config = dict(
    n_layer=13,
    d_model=448,
    n_experts=64,
    experts_per_token=8,
    d_expert=32,
    d_shared_expert=128,
    activation='drelu',
    moe_layers=[4, 5, 6, 7, 8, 9, 10, 11, 12],
    router_score='sigmoid',
    normalize_top_k=True,
    routed_scale=1.0,
    balance_loss=0.00282,
    balance_bias=False,
    init_std_router=0.0352,
    lr_router=0.000651,
    vocab_size=8192,
    norm='rmsnorm',
    norm_eps=1e-06,
    tie_embeddings=False,
    optimizer='adamw',
    lr=0.000668,
    beta1=0.9,
    beta2=0.99,
    grad_clip=1.0,
    batch_tokens=[32768, 65536, 98304],
    seq_len=2048,
    train_tokens=419800000,
    steps=6842,
    dataset='wikipedia_en',
)
Below are experts of layer 5 (counted from 0) of a mixture-of-experts language model. Rows are named router (the router's row for the expert), gate (a neuron's input weights, with its number), up (a neuron's input weights, with its number) and show model dimensions 256-287. Each number is 500 + 40 x the weight over its row's rms, rounded and kept within 0 to 999. Numbers have three digits each.
After each expert's rows: "gets" lists some tokens that make up at least twice as much of what it gets as of all text. This comes from a sample of Wikipedia text that the model never trained on. Tokens count by the router's weight.

# expert 12
router:518429501506539522437522532495555476468460530550435547539491534475519454501468519460462490459423
gate0:556562457560503482481446544455524537515487401506524482542520513490483481481488480543518466560516
up0:562586449579537463477443585465528478485491444498511502562548525480516470460502519514519440535492
gate1:470498479544507454465555523426536425509461499522444455532458469419450547499534428522511554581486
up1:446506513477481469495555457439522485538480493505451431515482438469492541495549411524487533540511
gate2:540555515454494434469511535550540409518519508453447476456508546519472513408454465539524496515567
up2:480537492516467497486512517535494467589505490427530417439543491519471535488538441571442531567549
gate3:560457479485459477443535446477454507501474465435493455527474478492539508527447430504454471537485
up3:546487489499490495482556459522442516525499475414527450511437463463556499546477477515493442571492
gate4:548646536492503419555533538498448435521439478509453444441482472541500554513461499552539470524467
up4:467498538504520445503574466520489520529490470508462480489426439434490481492519530557503539494447
gate5:519604478478552491465603498529496479458486556496566543492475451481483472425584399522524449546505
up5:500603501497577483463606484510514513467506592491549554489441452474480471464618353482540479496492
gate6:512481513445530479505564498502529559509496476518491547455519469506516474476533408473524501555528
up6:486489521447546465549547535480509564474571490461499543439461506473458512505521439560473513531512
gate7:543541487470540470616525466491461494478499505472497541445475481461441510470586530528535541487452
up7:512569517531495462553500531467466524473473490485562444440572454460474525499553523544504504522506
gate8:540533453537501479471535424460456481514442458460532521497518527469471494492515473471493501511514
up8:510569447505502467400523431499428523511470477483583545458536494483520517539515465521541482513499
gate9:559554533440501525471453533523491478539565458504527419548443489480485511457454531510470456535548
up9:528594556491462517457446523527447476513590446504561441526445506457464509449485493513471460520553
gate10:524542479473509547522422608495535529464593545561508464508506576517533499538610509467437478544465
up10:546577499445503542516465633494459512460520539550502475502539555516521517498595479495419503526487
gate11:536463468533527484540496565488486489496557505459524470526525491524508502463530489527510532496516
up11:506467538542517487518508548517512477511573516478518490544539474549514492430532500525523501485502
gate12:521543489565520502512465455439456483507517524514471500508486453459435500512527450586559499538466
up12:511562527591511496533465489485516521526504470536481454490474464457465517500555445590561472524510
gate13:517523496506503441449514514565537485495514507509503511502545555521524506536508427476557481492465
up13:479548522504500435428520536528504449528539489550495497509505550529528489514522439495520444483499
gate14:489557460492436492473507532451494471534491450390510478461446534476467535479528433467471521459480
up14:491512495499449469490489516470485536501513504399522517492507525528564516470524483445531432526521
gate15:548489592500481508504509474465518503442481476470593485481480558510528524460500514471556550455531
up15:566478530542470511506493442464549458429457479459581476493476572539501485431473505448546555494490
gate16:508452437556500515493556513508521546512508501419557501520435498513486456477491526448506522488488
up16:517445481550510474429537528461495463563451494501500519526443502533497503469484568422520500505486
gate17:511568483537508427492572501514437549530510501500534516516489497538532562497500500569513485546493
up17:533500462520495422505562455492462521549510514526523562474457479468492548474497496526542510496479
gate18:502546529408507498528431490508542592503569493476496502533514585510502511438477508508532427519538
up18:528497515412546444565457526490580525497579534467511450522467561438534475469479516576568451513555
gate19:534505463499510446474510499535565456514514437474511452465531539580523517411514403456477437502488
up19:499476415472455433459521513547537431518505428435579477443538534565526529394533406477466455515466
gate20:540536577466559492475524557528526452554558533500535485499505477546442557580557535493506497570470
up20:586544541473562476503537538555530436571511478484558501484490473488463593559524484538485494534484
gate21:410530462476539522445472411455423548483514450463526523456474414532510502477495482503562482564524
up21:456551463475535555474458443461402555476487457491539564425460426515533506460492515499528495542503
gate22:483482495505500434462541577496481511480471428543542480543549446486526486513557433508579546504464
up22:457510458517480441445538587474478513494424394485539448526502442498561521430552456439613554466455
gate23:560512539502515514436515505540503458542523498423504489422512499448467545434506533500483481469595
up23:511478564532524542439456489534529476538473494422491438469516549466478513451455535493483484487572
gate24:433467480478559491573487516536564438507481518496499501497547577476516470473456484503518561492495
up24:408475511483558473557494555501573475506471491487517497506556566485513476481416488501533535506518
gate25:518454449485478531471509535444460536526515504487472545514502468521523549552457534571432478580492
up25:529482452442480526484547520455477510544496502494483523507528555506532550512477517545481486569442
gate26:506543379423525510442466461500457466544456465436522497424568473506439565521515483582566471553489
up26:540453495436531496494443513461460513534444543497472421438534498539442554500566404549575473595565
gate27:436473513502450486479526473454504487460467515497541490493490473562422510487451443468575457450516
up27:449475550473483470500530479439500534478473501468537480501487482572451531475441422498579444427530
gate28:478535494508482490559464489527461473527534505525490455473508440424412595483542466548492525553542
up28:521550483476522510492511499503470449498451556454501455521422529437514513421487440611498497504532
gate29:483477448469500504480453451433498436612502509483475423485514460548469458510521535585618582582524
up29:494480442452531510467489455440503484546471525420459393516472459575484491490503570631616567588551
gate30:515544571458488493491484513521446547467519524493468545526490539479516526571473501470501480471565
up30:516518558487492455463488516508458540495468524490430575531455502522546506569458504468490432459514
gate31:534536522487539459559448485499483574522512538529564478464510533519519537513465497519460502490579
up31:549497517480521453562464484558494555534506555512557472464512532512510480508497489525475476522568
gets: "-", "\n", "|", " 0", "–", "  "

# expert 11
router:555441524467506532458494514507573481494437539569458512518519496479556444512477521479478484426448
gate0:561552510492477534470450544493505543508469464488527465491470521515467512511491499531492481566476
up0:569588507514535531480448594499526501492477497499511480495517556520514503513502520492466471560449
gate1:518482479538455487477497529442516436490456553517455457505511433374473497496554361526497554542507
up1:489476460516446472503533471462523500508445531490487434458512429378459519476538378556508538529514
gate2:553539517568438455502518494478555522542502493425471433480458553482432509394457491480530476477539
up2:523533472614398469500516488476542522609481525422507380468469518465419507458513493505463507520527
gate3:559512444459445450467541512501482487461454504502448502451480527487512515551472484456472564489447
up3:540503467476462450510547503515447474478488500478477506458457500437514515579499497499507536515483
gate4:553618511546525400559540578465457442508472475494492431449550467566469531522492470534557490546476
up4:496437549525534419499537537520506507489493492515491503474440430453504476512517533493476503471491
gate5:489571513475507473548515459558475534400497499538557542435487418492499527469575451492529488525501
up5:458600559461493483542550520552523592396484537537503576490481444497527501477619431472506507469468
gate6:471502521472430530468519528549532573496501466534542499540509474476554528501475441503486493525528
up6:468524507464467489519565534529496580471548481484549502547455520450497556520479428597458512529502
gate7:538522486513531462601548441488489522500481530455501558428438493458427514442556501556532561512427
up7:482565528575506482540534488447498534481479527490548498452552449468447498494531487547482502537460
gate8:542527459476478506492572458510468458497494415428584508520501526447472522532498434503518511478527
up8:529533456479472501460568500541430518491495438475572533486530478455514526558526419537535472470527
gate9:557548488398484515504512548560497460474555468541547388519478517453445526523499491552452471524487
up9:524596501423456526492500544578478449478546462557591450514509504471457527504543487537432461513473
gate10:563497449466492588578460570464498503448563555550465460494515571472544476534565539480475513512455
up10:573531468432473552583511586436450477454510533556456474466549540481522510494549513511486518508498
gate11:576486496459512518506548587475485500449497414500515524520536547550496524427609513475470524487523
up11:559493555470509543477561571533522478470500449531490539523555522554537488414602528480476525483484
gate12:487570461552542489490527435435474452483488524514502524461474454499431483475532485561557512512494
up12:492600520562531480537518488480549504494505440549519441440467455469473527494547452574549477517545
gate13:562471519521526453470486483519526473447555525511528508528502547514522528567551449482559470509490
up13:515512555473514449459479490499520456461567510550510515509479530521513538537552455494523444494535
gate14:495577449504442490463528516434487459523481455415509506458433538463459528473533450459481526471461
up14:496512496512447457491488510467478533497505511421538532496499520529550520475525497448533431531526
gate15:549480553436543506498493492457522515423515454482568492462457504487501530464497495473521544457539
up15:570468501497514503496479455451543487411465473452562499473467533498475488417436533430493557469499
gate16:464451481461478493480573512525529540513504544463570479538451480506480488500501516490472523495483
up16:466529489465459472462561574488487476525456482526529488527485494497487505478517498507469486487487
gate17:489540534531559396512524542503457503501515501488504512549469469557523519488522494633505466523506
up17:499482512509530410528522462481492490509518519518487525509439449520504511483504491577530498499460
gate18:497582481441472478540470507462501514480567436539523507517563598547471552422502521545525426489501
up18:550507514438489460533494507472542465498533501522513448547524602483514492467465543626576449524527
gate19:498534468459517469497543494507519477462457457428511390438520561471477544407563420520507464522467
up19:467529477461479459498538533537491468471449417413556450404531509462493531412567422531487456538459
gate20:551533545509570473457478514524518457491536496460553419459495433484443566586538522497507470513475
up20:579537523506562471498498496563542450482496488447568470443478419430480581557535497519486465493488
gate21:448527440476550515442471405472490511472495487469518545449481413530509495451491490477596468577523
up21:478549440475536545470456449464482533490478473494541575425464415519548494439501511470526484564514
gate22:453502476532531443486523553490482478464490454515570497541559491462465553523578500530571509524503
up22:437519440552515454478550545450486486476435408447555455529510488470547563467569516449591515488498
gate23:570512499511532501456519506553523439536552516444465470460485540475511514492536529509478469471576
up23:547483521532529518450484472558533464541509509436455463494492564486499502499479527482478477479549
gate24:467456531489549525559502519505510456521488551526483517500538607481499466451496502494497569503475
up24:453448560471537541558504544499543503501489532503492499489553635488515479477444492479497525474491
gate25:547494501439482485465531500471460548581520524448464557544458465488515525584446502532547452560494
up25:546531500410491486480540488499491494602495543490453539514487521470534491547445495516574468535441
gate26:521569375434536519442475476504443453539469471447531475416556454523437558519514497569575456539490
up26:551482489446538506488454527463453508532455547505480395436523478553447552499566418537576460583568
gate27:453509513432504469532520525494474480505468504515515496462457504530451476510467454484598506407523
up27:449509553427547469539508520466478510512487505483521467500462511525466505490435427500612457401548
gate28:478535494508482490559464489527461473527534505525490455473508441424412595483542466548492525553542
up28:521550483476522510492511499503470449498451556454501454520422529437514513422487440610498497504532
gate29:520502500445506533511483508460472457593512522480492450445483479532480461504539536562567569605529
up29:541491487425552566499490480471492509530466537436482425472462478560504496485508547600553528610549
gate30:513503561474447514507491495550470527504507506521503526482468533481530500553470531477528474468549
up30:539471556497467463500476495532485508500443513532488561482453479499567491566452527472526442441503
gate31:507549457585530431518441455473496566520525542508568495507575485532547504485495485527491474449557
up31:515531475558508439523463454533505553514566555506578486485544479509546498479523486540517464471538
gets: "-", " the", " in", " at", "The", "8"

# expert 51
router:531424488498558526469520519518572493487440558546467524535494514476563431483475521477454484457455
gate0:512517482477543522474564558486500586524468427442467506494483468498487500474524479533478529594504
up0:530521470444607523499559597497520532491456432420442513495497500467528463455537502486462519533466
gate1:464487483551525455467551523439521461486471461542498442526443489410427531457537413535517539558521
up1:478481486541494493529566468456512493488455450511495430483465488432459549455547416536534533526501
gate2:530489529481522508467493525542545411554500507466448487418481509507499484464423519543497474502593
up2:503501492520478530479475489556519448603501494459497428427513506523484511502500519556431491535569
gate3:511493444500463454464579553472453486518442506405483474505490517483480485530469469437468497455512
up3:531466488486470473538581500496421504515442538424510457492474458470490463565461478458508479510538
gate4:574654530490493415561540531479446445475471471493506444450548486531457513563444463484509462448472
up4:478490554467510452517579520474462519466494466462520517457476448414435477525513493469451525437463
gate5:456633499439505500485528467514465469448451495562543549486509488490475508474568440475480512488495
up5:446622556455484502464538468502493522465490547547515568525476504478498495531650400480495521449509
gate6:527498514433482547464571565559569586513488487507535585477518530457544496483484376477498465553545
up6:510503502445518531512582586532524601507557485425544583483438567441476522482493400524458507538516
gate7:538506509468573508554531481458522514486455544555459585486464453466467464492535546527547487452435
up7:509536507500533481499486511438513526494425535556507495479542445441470480515500539538535471469474
gate8:556530450527494485525560472464468451525440476467551503491485533476466526561512471482489517516541
up8:549530448483483482480565529489465492572466520469560525436501520433484545593511453539496483519530
gate9:565526499462507466495487556527493466515532451524520498513424465460465509441473509422446480467497
up9:536594506476495489485458560543469471517558484510570528482457470475451498446481491435408456474493
gate10:537567491503475539526458569513544545476476569563491476457540562457554456545547497486446465523451
up10:549584497456475530542488609482482524479473550544459487443565538454542481495550477495455479537498
gate11:521500422467535518468458580498505548469460438487560518518507485519538514435518506487484579506522
up11:523519472487534529425507532531534511512459434517573533499529480546559517384542496456502543513464
gate12:487536445537523501444416445462501501477543531491509487490490510475477473478476510572503493494548
up12:479582483559527486498423478458565506524531470537530456479478505457493483479494495567514475505571
gate13:523545505500535443430443515558533495448555536509531515554535560489556520504537473519557466458498
up13:497571526478533438416433548532507453499566524547514496511495573490549537466566472528541443446520
gate14:479548465487452518489510500466504468550479440426520473468441531479480540472511452480490540463480
up14:484486489465456504489494532501517498530486498434490548490500522524555516492507477449547461518499
gate15:494470546443483483514470455425498481415484437508634543463463518461530512496520480492526547434555
up15:506459500501443477465454434427544444406464461480636541478444505492506489452489498478499584449487
gate16:511466463567487525494508492536507527523506554447585523478449531513487447520463542485460503440478
up16:518505438557489499460545456498458449588485492480548553501458534516488487503465496455474482463494
gate17:522529500513471500460556535484455548510525498496545503568448489564553562486494472609523436516507
up17:501495478488457484495560506461463533528547507517553554483452479480491558458500439538536491469508
gate18:490492536422571525562465541474517560463531501552499549469533535549508536469465530538514435526532
up18:515457537427589500557490522448553527495505532534492464505502542519520492503447547584524476549574
gate19:462490473499504493434504503506510468449448500443494461553508465502507510424509400459490450464470
up19:439530480497475472464531537521467484459452458385543532466526451480500505398529411477499476440460
gate20:537598529444570452433460509564535481497500515474539474456531495545455525580545494475561506511485
up20:551576513454571465421481512581546438500440506476558495471509497493470523557502492504535475502482
gate21:452465480494544508437523431524478492534493457500489482488507432512473551502556428554595509528596
up21:507508474508523545500498494507462517528451451540511541438493456478514549485564473544509540482581
gate22:441473451485498462485494553510484503474499462507582459545519561493493531486504489476614482495500
up22:417468422478487465498509549456485495485450435464553439547467512495531523442506516438614497464489
gate23:482526504534492537429527476528515469557548531475499503430479529479492524491488527525469469487591
up23:430486546508479539443469474543537482554500515471475488454509575454499511509447528500481499496577
gate24:451450487466496477583508485492511384576503558521463531536542605437491451509502494479490520475516
up24:441456495476491479544510519499522440558515541506487526527581625437492467504455523474466464479520
gate25:506509452477485527453553559426472561514494473434491546458488448472519521498473470560502502533534
up25:485537455440487535455561509467497543528495499454487523443525521453528518473481479532546493496489
gate26:490557410449527508450455459492454474571491476434522463432549456533443591524530484591555486558505
up26:515481518450527503500438507450453514557484546498483386452511453551442578511572424589566462586576
gate27:484525492469526427517484472514501482466533533476507547482431467536467491484476462469622523430529
up27:475530546447552420556520442472486532480519549459508528509437458523469508459435462482623476409548
gate28:478534494508482490559464489527461473527534505525490455473508440424412595483542466548492525553542
up28:521550483476522510492511499503470449498451556454501454520422529437514513421487440611498497504532
gate29:527506532459473526508452531471475444570507551454491443466477509468508474539568510546591531592497
up29:550491502431528539492491510483496486523457549413464429481463506490550503510531530564592507582520
gate30:500510565471502491489507501560437505482482497460456512494467573478530511524505505436521504492560
up30:519463552495504453471519506564465500529401513491434521478433549499568495549472520458524459482508
gate31:588518460498501479533447427504481578503485515546574478466530573527496553479480477540538508485553
up31:584517458484481445547497447560459549499507513520583473442510561517465544459505444545571507538563
gets: "=", " to", " (", " an", " The", " is"

# expert 2
router:546433510483530524486511500492545496476477524559438502570509496482554460458493526460458488473463
gate0:515557487518507500474506546493517531530499452523433506485460483585510493501536534512507459578492
up0:546568484533557510443502588507558464489501496495406509513494516570575453465517568481482435581441
gate1:458476465529545499453533500433564435461524490541475461551472423444431501488565446522494556556522
up1:441510478480501502510581441451548457463479477519503462494531434428463519507572457568490546543509
gate2:544503478488500445432515548560545432529465470481446473445483559472508519459483482480486467484553
up2:499507456535474503454502527530512475558441478442486425439485521475495547531549473517441482535575
gate3:541521464467478469463578502494390492515483444453475468536445499533515509543470483490486458469458
up3:560509468479495479506557502521369502491494492456491478511428482467518499568503529530561446520495
gate4:555649507508506375499559522436477425526437512511484468473501476538489507517489509512580487450478
up4:451520500521521421486570462459517527488504482511534524492460462451456473486534546473483540466450
gate5:466611544476534505505530421538464524450437533520546480507542462489522514499535412543566491554533
up5:460572556481557522454547461526518567452462576481538504534484500494519487502580418533590501504515
gate6:479466448475487510442554582486532507490514402503520552489501512446471461431460468476469522475535
up6:469486477471515471490511597477524502481561432442498553504451559455443505448454494541461530472538
gate7:515534491500548452561520475433518449453485533527505524504486519474461502449581562547537496539435
up7:476568536535515439510502518430527495454472512530511456506559476483494507501577568551487467549472
gate8:535573434509472495508537478502469473517441446426519549487485532478489501528553452488470482489515
up8:522561415519467479485504467528449528504466491458547544422539480495512481548556474520493457500541
gate9:553564542465463458461531484599472491471492495474529439556504495571501476456483504473473448516538
up9:530604518488450469454494473621433478464514493479563459535519494555495483434523479473455452536521
gate10:558511481516468533527504541517517588481511547562459452515472572513535494481497443461462473573457
up10:576551501493455500542518547495434587490507523534474453489485552518498539411522429494487503532496
gate11:469512520481498473502492540458477546491537471521576517529533466537485522392577485488558605458538
up11:468513560476525479486507541500492522531547479523563519541540450556494508382579500495558594463504
gate12:427520444563530510473512459434519462444490549529514504542499477511453462469524542553586496518495
up12:425552502581499508493511496440568499464435488576517447530495480482486486472535536560562468549528
gate13:532509462478547462500528460524486448425492498496483527519483562514551526533540412504564483530466
up13:507532482446537488484521467511470440459488498550463513515465553530557511500548429494523448519488
gate14:503560460491452485457507523440484455553480453403488487472445520477460521475527429461482519470471
up14:508509499492459457479485512466481527515506503418503523504506517535554508470523475445539424531518
gate15:514479542481501467501493462453504571458480480512562493383508440483458504473517505470544556438610
up15:532469508540500521479493442449552511411480475485567490424489459484483480420470532444522553451517
gate16:486469491477527533506535545526464531496521547484559524493489544457514497512481537470472501493466
up16:497557476450517499474541552460424487532467499518535522495509559519525537458533530477495492461466
gate17:466530540504534401503552545490450483492545509490504499565477520506538530496525503580515462511489
up17:467476501474528393538563481465474477512543522515511517491451521462483537469531493519534518498464
gate18:529540474415499475548461535499498513443543449522530505486588575480463552469506508523508436508529
up18:549499489440525471546482508485528489483530495501539444502521564475489498476484519567566501529550
gate19:449509508554487531447481468540537496490498492464469446523434534520488513422479483521462427474491
up19:432494502537433485477501512550472483505481443411543553480473491503486497402522494545440468458509
gate20:531518562468499489448488528549543495527536534482496445496515465554500511560562503456492524545474
up20:562542519494513461469493525579560485560484505461517468504516452520510534517538474490485511520496
gate21:447455492501520496456527439532479493535482487501478484513512418515468560503558430548569511525604
up21:499503468508505539512495499509469531528454468543503546449493449481514552484567475539490537483588
gate22:452537437504533477483555588522511478499469439536589484550505492492511535497512494482561470496480
up22:440530423513521469498548557498510491492426413481577464520470475490540570455522503428580488468493
gate23:532498532435534500489598507518514437561535553456452468418477549477493543494516473497495475479588
up23:495486551474559507498534470527541436548486522449458431450506598478478521517454491471512497508563
gate24:433470485509537469600517531488511441474496516483514524498488576459476485470508495434517543492478
up24:423471510509522483584522533500545492464493500509512531497518582474499475472469491419515516484458
gate25:485535509471577537483462493463515536485559481457462592523581491507526535556459498537524496547522
up25:505561475445553518477481456465522500513508474456483558503571559513523531509473485545553504549470
gate26:518543398422521507446462475482437444560457466419520501423549478506436583526497497585572478538506
up26:553453516434527493498439528439435488552445546477470422436513505537439575507545418552582480580583
gate27:445485489493535456548475522474481427463484545502527568433523502518454514508471477505541528448490
up27:424495523500553449553477486454503453491507555495539535490507502535464524449420480555596478444492
gate28:478534494508482490559464489527461473527534505525490455472508441423411595483542466548492525553542
up28:521550483476522510492511499503470449498451556454501455521422529437514513422487440611498497504532
gate29:528504476462478539492432494452503450599487515477501414455464500538513458506561512509549553566487
up29:542501452445507535476461492457503496540462520412484371466448504555523504477547528549562552574511
gate30:544522568445417503494488549519442516457472500506476511522489542450540527565470500451520475499539
up30:524508551458433473467492557483442500466399511482439541517468515484575510566444506448506427496490
gate31:528505490497505474504439453502492559511483514538545522466511519544462481517473497512509454472604
up31:548508480496489474514472459538484519520471521516547493464492519526439451489502489532522450512597
gets: "\n", "\n\n", ".", "%", "″", " 0"

# expert 50
router:527419486491536524459528520509556495458450543527443540541500496487527436481473531463460497446432
gate0:500542469469529492493536546473486588507459376484455514517494506502481506468534498513531528548503
up0:549551447444570522476528599521499516491445400467443491513485555483548478456511535485485491510453
gate1:469518462541531464460482516421567437456475424536458426600490517458398506426561438511462542556516
up1:477483441506518478509528475459573476466447441527467429538508460478421514419540413520464537524480
gate2:536504478488535514445515461530537423536448481479478450433466499507503479430442522518500476497515
up2:491507460510481548458516458541515457579456470482525416420494469501481498467512500533456524544497
gate3:562482433509453459442582496481435506480436489447460452488507507491495484527452482455496515445481
up3:565492462491481487511595486503422542474438507443496460482484462473512468558451528455508478528496
gate4:537627543542515456566568545464460464485480452483491438439530461546435514562453484499547489517497
up4:440471584504523417508607509487524528508507476482474496457479456446457446524510546492492523469481
gate5:485643536451547490564503477530457497506483493539538500484506449525521512453607425549514484572533
up5:491653581494531470508521477499505603467542542505523515511412485475502516518674381546520502532548
gate6:483504517429489522479545503495524567504441467518484551518472481473516500485511436521523472563538
up6:486511502432525530511574533478484595492505475433500555519426506473475544489511434559478494567489
gate7:484533513484555516552550501502505462498460529559501541500513463470442479459563527536549519448461
up7:459553549524519509521517517460521515500432537566526461507598463478456482483529535542525483475490
gate8:559543464537445483494519430482491475511472486467579527504526527477503552521502435513520477505528
up8:548543443506445443474524466516470501511517515497587534448550496466544538536537440555559450486529
gate9:545488476432402496491507515569504455516551432547554442544488520477465522408495524453482494464484
up9:537518472466418510486486518573449427514563448555564470502499515441420485432522515474468473470491
gate10:557559488478464517520439577460569587473541556569513465486481548466530463560548489492454461506474
up10:578551509438446515522474583461492552476505548561489495467531525507531484494550485511459464547514
gate11:511483410524511495472476524487499528455449467499518489530526523576497482391542561510527542486532
up11:527502473538532489483484498553502505478461470533517464500558505578494487363554544501536538482495
gate12:499518463518495532458473456446482500465504544527482474469456489470494481511469523580519489481466
up12:494571530519466509500461512471567510481492477569505445485469527445500505506503503592533466489520
gate13:549543537503515410441509504547499547453537514459535566498494502461520564519551425528552457466510
up13:515570556497551409417497528525521511481554532520503511489445498489525553468566440544556418452483
gate14:474582462475438504481511541451464448519476454413514481472448539439486518498521460468456529468480
up14:501539525499451438509471541489467495521507488425509511484513516530577506509496509465516450540521
gate15:511459539396527509536485465511493510429502448492589534458461532504488511509537461444581538425512
up15:518460481492495492529474416474527467395467464450597525497466544506479498468497487442525551434472
gate16:496461509556486490517491505541532543491497555489549544483428508515517451531463563475495495472494
up16:508514516556514472494520511505479478567496509538528544518437524548526486509503510470507464508504
gate17:509521497546453466444561508486442539535534472503546482551451485585538552470506480609557463513486
up17:489501476522454453465557454456466527525545497531550541486450470511494531464501464555573496476470
gate18:511496529444531524544451470507557553483528464492446532510553574498501504474452527541479408494496
up18:549454543456546490528479473475590550495507506487474459531513560472520491531436524591532438525526
gate19:456489498567534506465493463519528475436503430442428381510481517526434492449505458504492440469520
up19:429500468550449472483475497511463449479518384403520457476520483550458510431544462528466488493510
gate20:509575544516583479438451509549523474508498513520508498445522486542469574548530490502514479506481
up20:507559522516576465452467507542522425514454500496496524446497480477473577540529463533489476496497
gate21:439471475500527515450522422530482512534488461484493490507513436530467559487545429536578508542589
up21:498521462507505558508493483507465539526448452525521547451492460498515552469552478525489536501568
gate22:433485443534464467469549484498500522500488463569536430562544496450509524518529503567587462530536
up22:427469419543454449474549479502487486528446450499522405565485480474532523474520524501601469495547
gate23:506502538533484528448550440509496428550542507453506459419472525455498530471533524485498467459580
up23:463460564513486548459500447521528478559481503462496450456497547437518504498480524463508495477538
gate24:476460477502511519546493427507555428593491536541506501517526613499491482448482495515461483518504
up24:480447476492512499505492472508570459558505505541544511520559621495509501446423515516458480501502
gate25:513472490496439513442538561436463573506491498403476586507533458522525566545441508534492459540532
up25:507523466472469521454581493470465541503487497422484554476541541493523567471486507468539478477474
gate26:534529377450544517433490515493429502541458460451514510443552450507449556510520489570553484540506
up26:576431485480568475495491585443451548535449539499468464482493510533447547486581388530576507569592
gate27:507596451468500427480504497519495441520469496526526543427492486488441487495476452474564518481571
up27:495558482449545421514521522502516518534479496481539504480467487500476500471425443513603483452568
gate28:478535494508482490559464489527461473527534505525490455473508441423412595483542466548492525553542
up28:521550483476522510492511499503470449498451556454501454520422529437514513422487441610498497504532
gate29:506510506484484516465475492471497433590517529479489453477480480484498479507564514570580571598566
up29:507499485458520539448505471473511492533494541440460432493463490524529509496529537598588547573580
gate30:517526580461472481498522482584434507459488503467447511493472569484525510533488516455523478475542
up30:523498574479485449481541491575475502498424529483422514492468558497563500541454516487524435482490
gate31:560547479521483525510406467478494560539493509567545504459476542545467507507468462529502476508531
up31:581537488479478483522456481526480554539503503525543481431448535533437503496521467526535480538522
gets: "\n", "s", " a", " is", ":", " an"